From a checkpoint of a small mixture-of-experts model trained on Wikipedia: vocabulary 2048.
Below are experts of layer 6 (counted from 0) of a mixture-of-experts language model. Rows are named router (the router's row for the expert), gate (a neuron's input weights, with its number), up (a neuron's input weights, with its number), down (a neuron's output weights, with its number) and show model dimensions 64-127. Each number is 128 + 24 x the weight over its row's rms, rounded and kept within 0 to 255. Numbers have three digits each.
After each expert's rows: "comes after" lists some tokens at least twice as common just before its tokens as in all text. This comes from a sample of Wikipedia text that the model never trained on. Tokens count by the router's weight.

# expert 4
router:091094121148121139119128134104124125108120111125136146126157127132158127134149113132136150130136106182157133176107154154113169169128123123122134120116148112112066088112159092107106105165158114
gate0:179128122149186140135144087095112178104108095155140091119133133188151137107091156131124118118135125096130149143156103136132143096168143149163177135140116107159136112149166144106125144136122130
up0:147125095141159121118078157121146118098103105180156126120161131109149128092143121103106155132135160145106150137159120157114195122141102106158138149103134104108164137111123123089130156099118171
down0:109137137095090110147135103172139145152184172100115147131127140138089113154145112121159128109112123092128120107112119141155124099138141143127113141118151155113111100131097110173135102131131106
gate1:140132127154098113110118144121133153126169099154154121143136106136132118134170120108146159098101102120096152116122195163169135136104130092130113146108136096104122133175134126130142174180126140
up1:156088156142140106081095152105083125159171091108129135151120128113154085092144093125162106139120117158076136119142091129103075103158103123119136143156103102100134080155106107130145114144153111
down1:154129119155121150152102100101142140173146107085135119196150105105086141113117149101120127127154132107093166116129124063154156128098128164110120069110131124105142088146161152158146118115116115
gate2:123110125109132149122143112128103112113122175132129114101139102105159145093178117125126095110158105141119100119122147121139097178098143135133131098134130156118176120157124156111116154159161162
up2:112140099181114176111135115105127130121118127103149167127137062092108155153126141143149139151117100149117133162147102105119147120094159151136116164144093090070112161087107102108102108134102136
down2:170108102148143120098130166141127193161112125150148228128138108157107123132173119128132088135142166157111157153101108126107137103182165087158129143178129136101144125138121124117189142127112158
gate3:105138117136133151101132131104130115126110092133149115154144150117167088119159143115175140131125132126139126109150145086090131121104111083098111113112136110173169108125133117111104109102120116
up3:125140128150160170120123157160138088124105120118125148107131116101147129130133101119094184127136102103135141181131154141146161131135113115103145129131116122136105116147155146173094131115101148
down3:122152142109140132141123136132095065134135115131117170151149121115152106118128121127121179125114099082127151139122155141099136138132154101100118104147176167116099090155128159162162175134083126
gate4:115144104139118107129169098125091128116115118114086150121125106128140114140144106126125110108161133160115102151121148141152171116130122148149122163142120118126172116112095127089128164106131123
up4:125173168084106143127108113172162163135120122158118119117131154153138137114134147130130144131157134106143151137101086154080132144132162129128123131111121142186089109166141102125096109154048134
down4:146145143123155078137062147120115156141116146148140097110103102126149137155147120148091118124160108131119113103124116093106142167121159100100136128104130096145132177146110102118110126142054126
gate5:139130139111117124133137170139098139134110095129150123123141151147127126141131148095136133142168131165150167136088151088147117118101118094075140103136160136140139110119120128121146136106067141
up5:133158112098152101156093140085131165134139169142130112118137144091133131120115149183137096139100149135154142166121197090129154122126127154145140168117094124114152087116072147144100099102084141
down5:144140154099117172123095113131112126133149132135122135124068140100120082119094078147124156105141120120104103147139121168084126153122112166152167106099146098108153096178156135137141132156169116
gate6:134109136110144100145126146151097148138100124126150117135111166143098124139146118151104137152130125103118141142137088077128134125126107097108128151138152186157132094151178134116126150085138137
up6:139136124132114126141126159119140150157142141087126100117117179161092112146102181127140164106150099107096135135142142135111122156119128073129102118117128133155121143106105091091129128067090141
down6:128131122126121099126142078092090066096098142164168120134130155134164090109132102151092122146111108116154153122144138163141116132091133128123103119118094150129127140118091133117106101116129113
comes after: " ", ",", "s", "es", " However", "ation"

# expert 10
router:093109116153099088126129118134123119133087127109131107122122119108143120107129089103131141144148127113144146164091111134129128132171153138110129102107157118050115084116117091112136098138136118
gate0:127143073141186104152123115086131100135077130159156119125088107138125149152061128104099135178172103130136152117139119119126144100113134096130169103136098073084126110130150122114130139137119108
up0:165155126132140140144104165120145096119086084134148147150156125072142158131140159119125092138080124149110132163161113155164141125113141149101156169126101101144151148119151089108145113110111131
down0:126071163124089112130150103128176198174174166110112144113157105152098119137138163110131138121103102154147147151102120092131080155151122136114136106133133138139147125114130150148120151140089118
gate1:147123127131087122099146081114145141115165142147117132119153095113073133113132098159120129138090132131151155172106138146136131139117097151122122108136142100110133128137116135106101111149096091
up1:131111118151107144112112114123076120126103161077112150151116137118138094145168132099133158092119151081137130110166116155131086124145117091138145136126124098093158127138115110169151118129147095
down1:136126132126146122179108149109147157111142100061165139145166115144127146137157157101130148154115088149124160122130108072107106126127140172132131168133129126142105102130163136127114144121109195
gate2:144143118116149165160152157113127111133136154113162121092142129139112146133131080135144129123133104143132121116118165158158106189135129109106103100125121147139148096126117110110129079166129130
up2:122099150132156154132149129111144148090135117115125158080175153114127129121118154164101161117141083171122119148140151104093153127086138144095140116122126099100097113090114153108126105181102114
down2:123112149132097143099139093143165129142119156120119129147124128093128123129119118148131109153169154168096123158108086162140144098162169138132129195146117118080117130154183133107101131105133096
gate3:129160150062131145171130148099157110116130106154145127142137144096123097099111174106170088125121120096116132176144112095078129135126130091162159096149124076151151104119141082126092084150145114
up3:114136174152099124071117124153121075151137128107126152125148135089125122085129142111125181099151138064155111146154166155109132130119124105132149101137172168108113124102128132134150148087108129
down3:118119151114155105150127091147147110110122113144146120090140144112113145101156140138156182147078134095138154131131123151117149153162126109097151116139134167117124133145080147172110128124081124
gate4:127127092149111118110109109088098125088176130132142072170094130135098119201127079128134126076109113137122124124126122132146148179118158119125110145142199102107118119130120124098178143132114134
up4:101132147128148142131081118155147168146118153186163135119138151141115128151143160088134127117160118129123147109115133150116152121137199147146088133118110130169111144133085118096138149129071144
down4:147143101109169116143086090181134122173130129135122111148109101122149132091127131095116167136159123121150085098133134097124112133125115138076136126113101077115091119113100123117130154103101112
gate5:154133096092130113147114126134126165150104112106102095144135139127132099161125095094136156114154093147138164150086127108179113140119113145110169146115150132146116123137078179128119114115103122
up5:130169174126157179109090176122110120079164110098150124131126132110119131171130123136145109145119141133154121117118112114152156136092157116115126158117129156106130122134135071105161146110124109
down5:167102134159142137143104129155130143095113142124125136154104120123113133096150101191113147137119160132137132153128117183103083128122120145130132105087164135128163123138106162145196142142123100
gate6:134089145149170117135137177144083186174142156118121143139124086089109130152164151165129137177139121108131150129104117079154123142149117126084091135111153139158128092141092122127102071150131127
up6:131139095167142107098126094128157096133103124088127093129125180149117150161101136151147146114114098121136132133137113112130126138082124141159110095143106098125117135120173143148122105116121088
down6:119096164155116071110129102124103144108123136135154113114123142141155095100102071096120148149131092143176131165126130137149153157137136138126119137076116161131118168096115133165061142129134132
comes after: "\n", ".\n\n", " |\n", ".", "\n\n", "=="

# expert 5
router:128088098144110099122147109116093127134088128129121067156150132145204099092130124135134156136163110157140145134099091150103130114122134123112098082131138146143120139101128118119102095131141112
gate0:156130098159150160146122125141114160139109105144168095132144158143130143120075137130083128161137144128146152147178097095135151077181115134153180122120131065108139123147126119142136152139120169
up0:119138125143158143112092119117151085118085145122163132133111117107117104159184129124102125142109120091150100180135126138115150101152096108131106132142112102157153141128141108114163192120120085
down0:082149161089123129089148149189099143131170136103109123161149117101106119123160126123160112118113134123103125144089121111125081151107153106099118108125119145149082147154095129157119138173137128
gate1:121094136146118098108109113123079127085116138162137094128140129163121153126118149125108149117085122129101105127136148123144148147126102124114130183136111141090096145112132057097115104186100146
up1:137125164181155154147091138141114129166147115121131129146103106152117107096105136145166105104112118133141113128132140115127098139123152118108146164129088105110106113121108108167153183120141116
down1:111114126132150130165133119116088192091178123131105142172112124141151160121144124074142157111140087114123154126124143114112175153081151117078112133179107105123140116133118110108121099140102126
gate2:184165120140140141148145142133171128099098114081134135113150121151140155121155118103103144079130123126095116123148158129090122174087075100131135089134093137121127124110085140083117108160164125
up2:135074151104159177146161141119154084118114090105116154144115115137099144138126141141060117132131090161079148137125134091118149130125120139136142143141109128098096148088102135102180107153124107
down2:124142124154129151108123138113123159153143161144147189149106098117160129162155138114129107132166102129093163144098100147147119099175147132147148149184119074094162141158179149115141133097125094
gate3:135129084106106150116123077099104145154126086147179125118125120111144115105148131128189101142141116122144092099140160079084127106117149108130148157100121125108151094125119149145122074141167157
up3:117118137173141158086094114163187113137135128112148148105136074111165135119108156100101156087146143111146166162148159141169178144125123103085152122107147145144134111093159140164142132133164116
down3:140141115114118133153110129145170113119116110114144153156176114169135146117175130146115194143113120121131145113143139160122126123182137111135126103118122172111133137159091130126171148160158121
gate4:099141136137144104143106116121101152105162115134113156175168130125118144141136130151107166100105099138101108127098141138162112130141104184154089142136163074121119147099127169054158130087141098
up4:176159148117069167142151066129171146119134149154146136132152129135121157161140111120124136168159111145136138139081113133131111191131178107116158143118165111129116142116120124129136142124105151
down4:179118116099155090093086121168179132139125107134132136114112129044172152148107117132124127200167147111133122098101112135117135150150097129138143138163106141138108169143127137160145130163100093
gate5:130157113114147126124117163132112123142094113099127132139128132135140137105159092096115150153104128134156158159098150090151088122113133124118080087159160157138103122111168141140154144163127105
up5:109177098122155165130157164094100148074152149130155120138114111069130140146105139121114128131154105171105132163112134120161084115145145113141180123128131109063123146157133139120139131120123119
down5:108185125163100122118117128170102151137132119156128176104108138078134133134118120133142114076121153145111111120104098167144112155138120147120154110073134121098111109100141128142125130090160121
gate6:141115129163127119118134162148080159154155151093168142094125128094111162060137143154155148137128109124144124149114101089139132095139126125125083157145135170123094097148116105109142095138149086
up6:163156143115152109111107140145158127129142132122149113099125149131142156114135156104152116088137113099131155150125145161133150155107143104123110106140138098154101114167181171091181125103121145
down6:104134108146142124090072112128096091101089124132155141111143180106143114120086157125130145132098128146129143122176151132126145149107114128101177118097101129100133172132155132135084094126149157
comes after: ",", " |", " of", " (", ":", " in"

# expert 3
router:105124114130131092113131120127104110130087129142149132183124143127204100112079100126115134138147112153158156152107072152112129114111187114106077109114127137135130086131127122110102135120131118
gate0:180145111135119107135095146127131128120090099153146098141089135130137128110080101118102147174111109152149169133161110118140161076176091125150180173126121102146132071095120108106134134160111142
up0:120137140170130129112091122100177075097104112111135126159141095158122119159159143145136097136116142133153138139143098126155122094116129137106143150143113086166125107148136116118185144144113100
down0:141116140129090118101133136119108133163127171150131135166166104123070087158138112132189126114106128120142120131109185110103056133145100124119122137112142150136099161153134125146147113127139164
gate1:128124188164114143092129130118134148072106121162120144130149152125106091119104138130134083113110139089099121123125106166140126096089066146139131166131090101141110155143112126123080124131166151
up1:139130141171139109105085151100113141131144122100137129137132133115116099100137127114125168097120161142157140138117113113108142106130187097079153170170178122086105120163114155130150136094130146
down1:091099132151168111156121130113127127154120127138122110178137120141160162101167124125170157166147109145128174147149095123126137134120195109113087150148112134138133124157140083098142145131118152
gate2:144117168091131122144118148126119106126101132114164145098118134172123144116132102074158164116140128124105143159099174128136125132122171126094105083120122146099116121156132148150130100133162143
up2:100142117130131166124144119070164121135125107122132178134140088144085118177143165180166131112158138133098094138121112129141130110143125133134106086105109117099095123107111104128114148135071087
down2:093173150119094186121164118178154137121164154153145175152122108131136126145090101120110104131143113138086169137155097147132120111150145114161126185164133095144118119140135116129133130092120102
gate3:140137128139138141124139115126140134163132134135131131147132086111110136118151147117138111090149150159125116081097152120074116126120179076138142136078166076133172096115142127118153131127145159
up3:116157111154117159097133163144127096148117105136143124112158138119080159126128155118121161133144159119116113148126132145147140148136106101131161148118182129153126105133105154149148097122139128
down3:127159123141118090132102125079124156135099109105173163133121158153130108106187119143139176120093144114121116155145150159104149133137134087142118131144142152126086143148085137123151139162122130
gate4:125111106133131152111110135073112135132101090101091145165153103105115100118110079161119114080104136111116136136108115139115135123132145146140081145116117139087138112161124089125127151090105164
up4:133140142095099106135105101126136139143091150128128098146161134144100151144125137100110120152132116153146136123097084152151138145131155111124151129155127091146148121142096110145178139110122109
down4:167101159105151133132067123170162170128133145140152103137096122112139132156097145082079120133129132117151129117105134132117150141161117184108164154122138133121122146157100099110095129130134070
gate5:149155134088128110131118161145112157078104134134130102105125142136115110133135148062121145128161107163150107135083131117123087136143111130127098100109121100120135112129155147170115099141131134
up5:169139078119154141124156146100104149083146146119162151132128088124109141118166138132127113118096134108120104143087163127117111131132158091153136130119123105128117142097136095163164152108152152
down5:147151143155134118139115143116094101060145144131164112161128123084135122133138107109130129114122114180116113136166104160129084143129101128140148115056132120123137142152143154132157149124166142
gate6:128097138147164111174141126192112149111169109099131117138087101073146159127145127164124114146111093166171150117130068107122133116168118143117118163141121155109158054119107125117141120127121106
up6:133142131128145103118116131112165156114115151093088097107160210207138148138156143110131121108100130135142159197099163146125088143103135138158103126153125078123128176162169138109137145109150118
down6:169118122103091128155130114106125101116102132135099119099140103102131079121104114094124131110128076101137129114138135146099150128110109096095108062110106111127112131156088106148062119108138133
comes after: " the", " |", ",", " of", "-", ":"

# expert 23
router:102124138172113137128123100126119109115104133141130089147153135146118075131140104105122149125157108045164151144117035153116131130139123109092098107112158122073124121110092116110120130127114112
gate0:152146086159159141132129092096150112122093120105142094131131113149149120124083118148100141169159128115094171116161108140159131127147099124161152149135119086137153095103137150121120175115107117
up0:123113106159132143097129138133157126154095128126198141134060102125124140174093127182144070146179118117161113152161161166132122064123124112095118149147122121141148122084149100137140171115111132
down0:126139187104108126114128110182101147171138173104093180166150070147128098102143157118150113107132122112145105139058109103109122105138125119152124116151118126137110129151120163149164115149091101
gate1:117143178187100118119126105124162121112133130122105099141148091127127119098131148135121078108085100118122150188148098136174149109124077112142126122183155113083107123099112130109112121113142121
up1:104124163142139142074093118127094122153149151125114077123166121149137100119147121125157151104127128103096098111142080106090089100127131108138125142124103096117104123105150127170146151145156118
down1:088094134126167129159154116114096158107167153089112098152117114120124099094172096123135156155100108113137142123150110127134137138115097125109124139130117102129129121143203148110175136145122101
gate2:147124132130133089153147120129149130153118152133143106133127138133129136108188123074188087091149136136084114117157138168119145141121120093099139121124093100104110133153105125118117153140180127
up2:084099141107118138140136096080101108131134089122103161138129109112114114148126150121139140151124114133145143130096137105113148112159115162129152143120109107108082147071135139130186175093097106
down2:095091102092123109141152123094134170120152137139139150116083096104122084139128112134107087113142112122076173125141120152086132126169130150144131133190104102113111146121143122102124175130079119
gate3:105147143120131159123112145117121094124116097151126079132101139086111118104147133101168094118147168127108137128123143095114112122162097120131109122097139108158157118091141086124119134107152167
up3:115141136155176131075127156153109154169136149102116143114127162095088107157118148124170158143125158064161114162150121167128148141136109083131137115109119131143109065126125172119132123143121133
down3:108119139095136122167110137096132130124134096077133137108151112115146126114115152151160176148105158087153151130126165151123117138150143115116132131140127160093129128174142142098169124129107131
gate4:118112125107124146073147116140130128138099125139129098156084114115101131149145067136094110106105137104123115139124100180128154143136125147157108127121165102153126128122133143087147144097148090
up4:141184156113127128115137080119150125148102113145130093167191100152154117155130122132123132142118160152140114108086107139145126153098142109121123163098121132176103114148144103111104122146117143
down4:113129137122132117132120123149151151169101130145145100127113128138123158142150138126099132146134145111121101086164147137136147194110121125119137143148088110165120149146115111132118166173110073
gate5:145128126147137111145132152169106163095125127154132133098171111141144126106143130045129170150158176148190132162103132162132088136159109096134170127135135137146102092167156134132121177124148140
up5:190170157152164182093110147138100112090140109135117113103169125119148130109142132142120119166075120169127129131119157119146121089120157108122095136137091126148106114146121142170122147124129137
down5:123149132124127154117144137170124092146114135129138128172143169137109116143124139133128145112114160163080157126147108158174122169113121147172153129082125132083148118166154127138123126135130068
gate6:129159130114190114150116101146074178157155184141144116198123113149125135109125119149136129129132105109168105146096122102142092110161128159128095129124143158136136100185136115126166122120122149
up6:123157143164143142075116177111151144134092134101118149090137150142114126155125153095192163116153137155128127150098148107099125170114135139123101110117115117155107155094091159115133113100143139
down6:130173112169108135088140105101133138131125136148114179121106114150119103158142122114086104112158119104156131147125148104106141163112134136157122115086093164134132124083061148158103124137163168
comes after: " the", " a", " f", " c", " n", " ("

# expert 18
router:096093134164146133118139133123123107131094105125152121181202157120136112131108102131118151097139112165123180145092103128115156158132143089115138135110160142132130102093134089126133128126106107
gate0:166148097115134186106166115070091133117116114156119124096153130152158141100130140125123112137142131145146139112159140147121126130147057116122142104178101075125138073140130147121103149076092130
up0:144112094145095162109087156127182105115065140127137134108122149120140116165103150133159107126133129105120118151195142129116125140137140105123146164110132062134129138121143092116171110089141143
down0:096112155104066133110123149165171122153154168121106165144155119100093110112141161109142122109141146136112128137108135097136096148120132112135123153083162124129138178102124106117142113182121160
gate1:173153204123146119123150142129143134155130137150118111148144106148136121093110109108093131116101131126091173156116145096140126114121112123129114110130142159118129159141125122097091134148098150
up1:119089152155102138131074121097116128153154134116119102136133167159138072087114142118177125128143149126121105131150123174099093124157114110154130121145146124138149117155129118127123099085100115
down1:093126127116128156201149122135146149136120154129110143140147133141149122123128103118160126137131122118116135089185114106110136076102108127113116114089139117127147136176156116151136123104144101
gate2:139146136134120119159135141146125118096142105094155121136154135129141126134146088121157124115123159082119153135092115160113141176123109091133104101136097146067112150127160140104152084154140123
up2:137124126122120150103143109100169162103139096136103185163116101130079134111110172141124124108141104114188126137113158118142158138149165152086153114142093122127117152100108098135149114117116113
down2:110112111114167183136110110157132121128122163138165114146120102171116107146100119086129132166118147136096146153116120122117116112158138127148102161137107092129087125181155129097152110105101104
gate3:136141124128118151144140131136129107165148099151145152171103136083128081111104127129179120138152152138143096164136102138112127096123115079144128086105133092085156115144182138096140117085137098
up3:111123145171129120113112128143143125128154143129128115134126090115126118101098123146170162106152143077135118108138128140123166090096125093084127121087162190105136090109125128132186146108126128
down3:131145125111120125156125129147145094091156099116143143122149082119104099091150149105099163101102126124170130120111140178094133108163102121138164097129121158131120104186130134116156158117083121
gate4:115110124096093127065165119119139139104153107106095134154127125108152114110119123128108130113118150121133105113130147150136166084126171119123129131138120116119167122132138152084162143160129076
up4:166143147086131116141121150166169125130114105153127165141170110119129148185143142119121137070162122087128112121084118110077118152138163098162133140133097099104119122139124114149113146117099134
down4:160098119081137074162097154150143143142130172166109158143087138141148148163148098151132099128154133113140120109108114105138143170155123145099146116099126088140125159150108139147087148148138105
gate5:143160121063129109167116152108120115116130140136134112149114107167130136142128097066157180137132111178139145152089119131140145151161136117125146129110162165115110119121115166127124145146096126
up5:153124144094164174130097127083095121142131142108162128117087150111126166129097142141148102117127119162175126122121141107152126086162139158134167114128127139122148114111085112121150140111120200
down5:128117137128117149154068121170171145116156122162138157171100130102126064144110116145100152123114110125133132128126102181129132141099109135184126128111138126105143081145169160135155132123107118
gate6:099125091157194086102145159137106138131114153114129118161154126100114188100159126157143127155114132119134152149113095086132128124144124131113092147159157133116115114111163120109161105158169130
up6:137163123133172085116107107095167190155116083137090126115089158113120152114160142115172125128149125144115104161121137159118091158126123144123086082135172123133118147142102137115143141099116112
down6:131093159141111097096117116104105070109124122146146142098136127145170123140104109096120102135104073098140135111130172135099147126101121122121123051122118145154144181093099144114082134149142108
comes after: " the", " of", ".", ",", " in", " with"

# expert 0
router:110104093138087138150171118124112096115069122131131113171213170080145111116129100151124138110163109114144147157102144143104130152088179095120086116110143139108116129113109091124118141163120085
gate0:164138130133150177127149153114120136109068150134135092129089179108109151113111157117109138185143142125107150140157087124158138105131104133110115096156124108088098116125114115105123152130133108
up0:110167100169144105104092147123177088133079086152171125116122119136115118124123176139186094108130116152116116182125110161168123131145154121106135154127078075147170128118158087143145149100143106
down0:062096171127103092117142120143137167182155128118131142143147059089135126131168131088153138106157116118130091120129108143108071143112125124110107084126111123107130124136130155157140155105099119
gate1:130158153150118093113137104134105149065140140150099106138156121098145108143151118129149143117126095117107126131150138143126111159126115144163110142163150095117137144158145094092149101157123129
up1:126112144144104166123081120085111096120142090102122138149127121173151091090137132128130126114188154104116124109139119164098082146098103121154112167140101110125106091163098130117099110129129122
down1:147148116135151160192151139120117123150082107128135109135125114137083154135154098107107147147156110150123101097169119098162118124108120100118115181117103104096126121130106126124115148115112155
gate2:133122112121096140128126108175094176055115147102127146114119139157142169119100097107132110134152130137138120123129145144100159130115147118132144110133107116122136162191105096085115106163166141
up2:137118137130163141128165102116121148093136072126112188115136110119053138168175137146138121158118153144106139108099122090126161108126127151105127091142119083051087163102112134155134128109133099
down2:152106106119148173140113064131112136131137096127162184127101139126107121126146085115134095125149152108089130151157090110107127123183173131121141147114144130123137174138155126102134124112139136
gate3:122156095138151140143112158117125103120128127132149165144114113093107092132084178107142127123151130095122088121091123120092177142107140082132127101114134089121163133084142129167110120150163113
up3:112123151171147169089125139197134131120157098112114140115126105082125141137120116110120150102120130114133156157133142141114145098151091099155139129096173121119140105129125155105138103112143153
down3:083153134125100081149142146111102118127151114091145143130115119145146132109137130126143148122049118101143165132144115183124135129161135107158138116150141131128109083170101161114135160117133111
gate4:101117134149120155121134147115109116106113144112140175180176095111118134137135118153122135079123120110164119107140121128129164112105154137134134102107124074126108123167112123095151134107113095
up4:143081139070122154083111101109149145117139134165117122134175126104137102201137126155112142104125126097135123139088118122129132181144133098172136151112104135164109145137120092085145127135089148
down4:148112163058098079128092101144157142179085153143085085123102083120157137151143109130129126163136146157146135135078164113076123114163106122127089147121113121131143159138132094102097153164130097
gate5:124119138120128118161139145110094149117090082117112118103156130144118099103135124101147129126154105129109112133114133096158106113141078093097140100092147127110095128168101151138149153155135075
up5:164143165091147194138097125099118110113123122131176131080127137093124138136094105101091112144110095156150114171134139084145139097092149143147081135116084156109095123135093160152157133139164141
down5:143155193162118124127130150155146148127114102127126135175148119135094099148131143138119128085095111149114138078152126177124112121093083167138147123130128125111106123107162115122165129102118103
gate6:113112115160122096131124129152092143159127164141125118161143147121098189148098114174156138136141104121170142130129100082113139105149116146115085155171160154159117088148131124118153088170171096
up6:150165119150077079116113140117128160173110105108102139114121143144115125126163114105151143131121112135130099092162134137132090138115125088142074140131110122137141168126064146066098106103117111
down6:152133107112097117113127053102150121103109161142109127103138139147168124105135114101166097135153113136166132152145168150118142134145134129116125079153107155108114149142117135122067144138122085
comes after: " in", " of", ",", " as", " is", " with"

# expert 7
router:131124117149119110150127104118136101127102119125157078178161176104151094145080114154097146120145102100135163154077179156122128152099131118112108084104134108108129135098107103120134131152153096
gate17:155105138140177133146130129126143098146076099139099093128114077125128125073105135131151171126108163114137096107169123131156090112126150134091136131135119150093095160111126104105105132110165108
up17:129154161128215145111117117141123093127109100128133122147118141126168170123157106108188147151087132140162141117116136100131109098169128147122155158138123178131118132170155142130105149160135131
down17:148156089113144161134124142133172104115134111096148115136116114125153158076138142132122121098109137132185120138157120154140108122136099151123160134091119151147150087114118086145086132093108128
gate18:080125110116152085172127157134125150143165053127177134148090120113156127137123131113058156144129150140122121140092148146137135129144139138135106134108152120088179167123090106135165109106105118
up18:157128087129150121099140143148100174113128172140105147124126164095136093102093164166114126107142166157113110179156130130141143143111104162126125115142115097108117144111085128120101179145113138
down18:137110098129128143182117124137125117163138095129117128136113138126134183114122105112099142058157120132127112158115135152162109135128156130129152169165172105092125131109127098109137126104149151
gate19:129184128097123155083135157116116115134154102097104106116114123137119150130163146135124139128158087106093145114093141098174100156131131127133093101175124141182080109120120114119166127166149115
up19:161138100119195142109143086121091113159102125089119138135127150127117101112123140144182095165114123089129098158160144090118111081122102154126126139126101130149124151105141128132134112136112083
down19:169079153138118098179109104135116148157119124141099125137105128150125119123132102171085133122126076106070154128108081134140108102156136147134110168149130111157127142151114148143121107140139146
gate20:122125100096130157142115124089111106120160150130099111111128137108153155164156131156124136131099114101114125139109120095131135113160108095113117106136063136132099134124084121101149179138106122
up20:107129140077122129129126118135125108158109130082114135146121121122129153136152126112145104145120126137108104151098113107182105130126092084120141122134166113138107154100124133162133132179156080
down20:142156094073139155131129157133130117143146136111087154147116146115117096103113138106128098130092124162155118161119109116143154160126117108123102123129138164092122157084102101127153163114137140
gate21:144142112113132107131097127117146153138127147135133112089141152150072127132088124171135151143131148090153131088152117143136138121147137128138123133146133143161118179106112109121096111112143105
up21:127116070144147111154161115125124131129148111167093105132134093181134133179156107157133158089142153154140132131117177112156115094155151106139147108154119081144124142144146163108143127107117143
down21:099169128119117135138106198116136130127114150138126124132121200140165129191132143108141109104168131157128130127084161142070115140143153115092112127155168092151099131117130108156128103151163137
gate22:095099149105154105148155115144150129146095111122117082131101119122119110127119119136126140116125156112059115127122117172129140133107137171109112114105130076101142153172137101126148146111114101
up22:122144122092172100110092122126141130127157139134147099131164118111135096158162173119103123122114110126118083134126117100154119060143135163074163170099129125111127059133107139102098092153140171
down22:138132152117149131120142142140107094131141096110161116147156139141133141171102110098101167091138135113112156110094150127126087146115082128131125145140148118103119132102169120102134169116104156
gate23:124125092108121136136097141087156142147098157110135144120155139140130145114132125109167134147075114152131148143102122128101117131115117107109110152171133127099135138126131124118205167104100112
up23:121126125136114121145131107145122154077153120108092116128133153143104103153132113144153155134155164128118100091147167118129066137095102140132120086123173162153146173108103126132105131104127169
down23:124106134127114094153155128122107114096107090113145120151127134152142099107145135109117143138110103160123134172123135113126155144121105143083077137103123137144146121153113042111118119148155106
comes after: " ", " (", " of", ";", " +", " −"

# expert 27
router:109121075153122148138118097131129114104126101118125101150161159112152096090124110129135143155182098111146151138120104165120167161139112073109107072096128129093111110084139124123110103138123124
gate17:143127152168147095177128153073156115104122111146111107128106062135111134137131144175138154132145111140150169109156097133129146117143099085151118115106142155108133140132145140081144114089147136
up17:118091148096140149120111107139115085106103094150116097110116093148151186147132146117129118109130100132172150125128163108192103151167122134106147153127092144136156125163109082142098107118138112
down17:124176090135124123108125175133158101152129150137152120131142115102141149118151142122117133128136085140170089126152145145115110107108096122143135161135143178119108137150173125096155179102161100
gate18:099146077167106111134154121080093150121141067173095108123106126125112101135120102123101135122161129139120125147120134125142126135132123121142134136135125151112143189134096108103165070139132138
up18:098168079177128097139130113123135127120105145093131144118119144146114163124111123133113125173141172139075145111139182133146100124093102117169124135143123121135131152138149147179117174106124135
down18:107114121138147153140109097144145120141116118152122148158166096139132160129087169135093082129129112108097082124109154129153134114146148137135138155132185083117144157154167103129112144101174195
gate19:151135111124127149142148108148161125149140120142132113104096161143125157129163124105168112106132072124103147124153132118140110132154126146085142131159111166142062117138125132101169098128091124
up19:164094111181149132118127104101095106146097122137140137133121120149089133164099131172148113200109118116149106143141094109122091132132085127122095126149087105142131093118115146169140153112106099
down19:154107124095133112160127116120098127135099159152128151186089151129138138145098115170132116154125102126117177142069091137173122157118115103143105159113106082165125120115152112165107133136154136
gate20:139128095104129165102125115108083127125161118168092103124157117137149159157143120154153142169137112127151107113119102084119136101140106103101134132148121086132119105147090135154133101116092158
up20:116153120152091167141094140135146089114092134114117090083128135103099145155136130137133133112143100123152116183121092102158146126092106100122139157158143150134116120140105128090149139141114102
down20:122108122123131127100111158095136087092127131144106140127147098100096109093112148129151139183137109131178128100124114126100152148118089126126100152155093129081147109095104139127134163141109145
gate21:144121176126119112144114116144118148121142139144103115129084150127082145095121130125151149108103145093105173096127086158148137090111167155159107078165107080117083143126119091118156121160115087
up21:101118086115115082159132137122135160126198089156137095151131118173093168140135143159170134148177154136126155128117112118112135155168115081103122123158176054134117111171117146111118138115148159
down21:091141132125145154114158182110144130113155149157111071121167153093138154176155132137152105111133135134101131099132176139100132102174154111123146111145157113127127140145152112132098149111184135
gate22:110136133109149112156150156137124129102117109103113095148111108115136127170138107082119150134164149148102138125133069140134121156098128160111142129120153096086160129101210124079134132126091120
up22:092153109119155097127095136107129118104139136130145157131103104152085142136185159104155170109095140140155107132120155163095114085136133119127166125103088144117119073128149118103107098120133164
down22:161133133135134133181134101178120127112158125114136115140136139141093142153136108113115175124140146118087151106094115084131110136120120144132154149147149140079137116139146108134122161149115099
gate23:153128072108125178117133126121124135133082107157143114135163083096148089125139157084144131160130126132113168121114128105127127085114114134109122162137133107079115141086107108141125098108110085
up23:118125100135111162158103088126112133078158108101131098146129129134126104177136102125159139103170119152107121140148113164163082110090138142130109114108123145153131161139106120125120140097120187
down23:131091127162107130162176117110117130090158090078117139144146128156178067124153147124134146147122104142162130128143147096123158143120125122151098142119144137158133122172137081086107128148145109
comes after: " ", "19", "20", "–", "18", " ("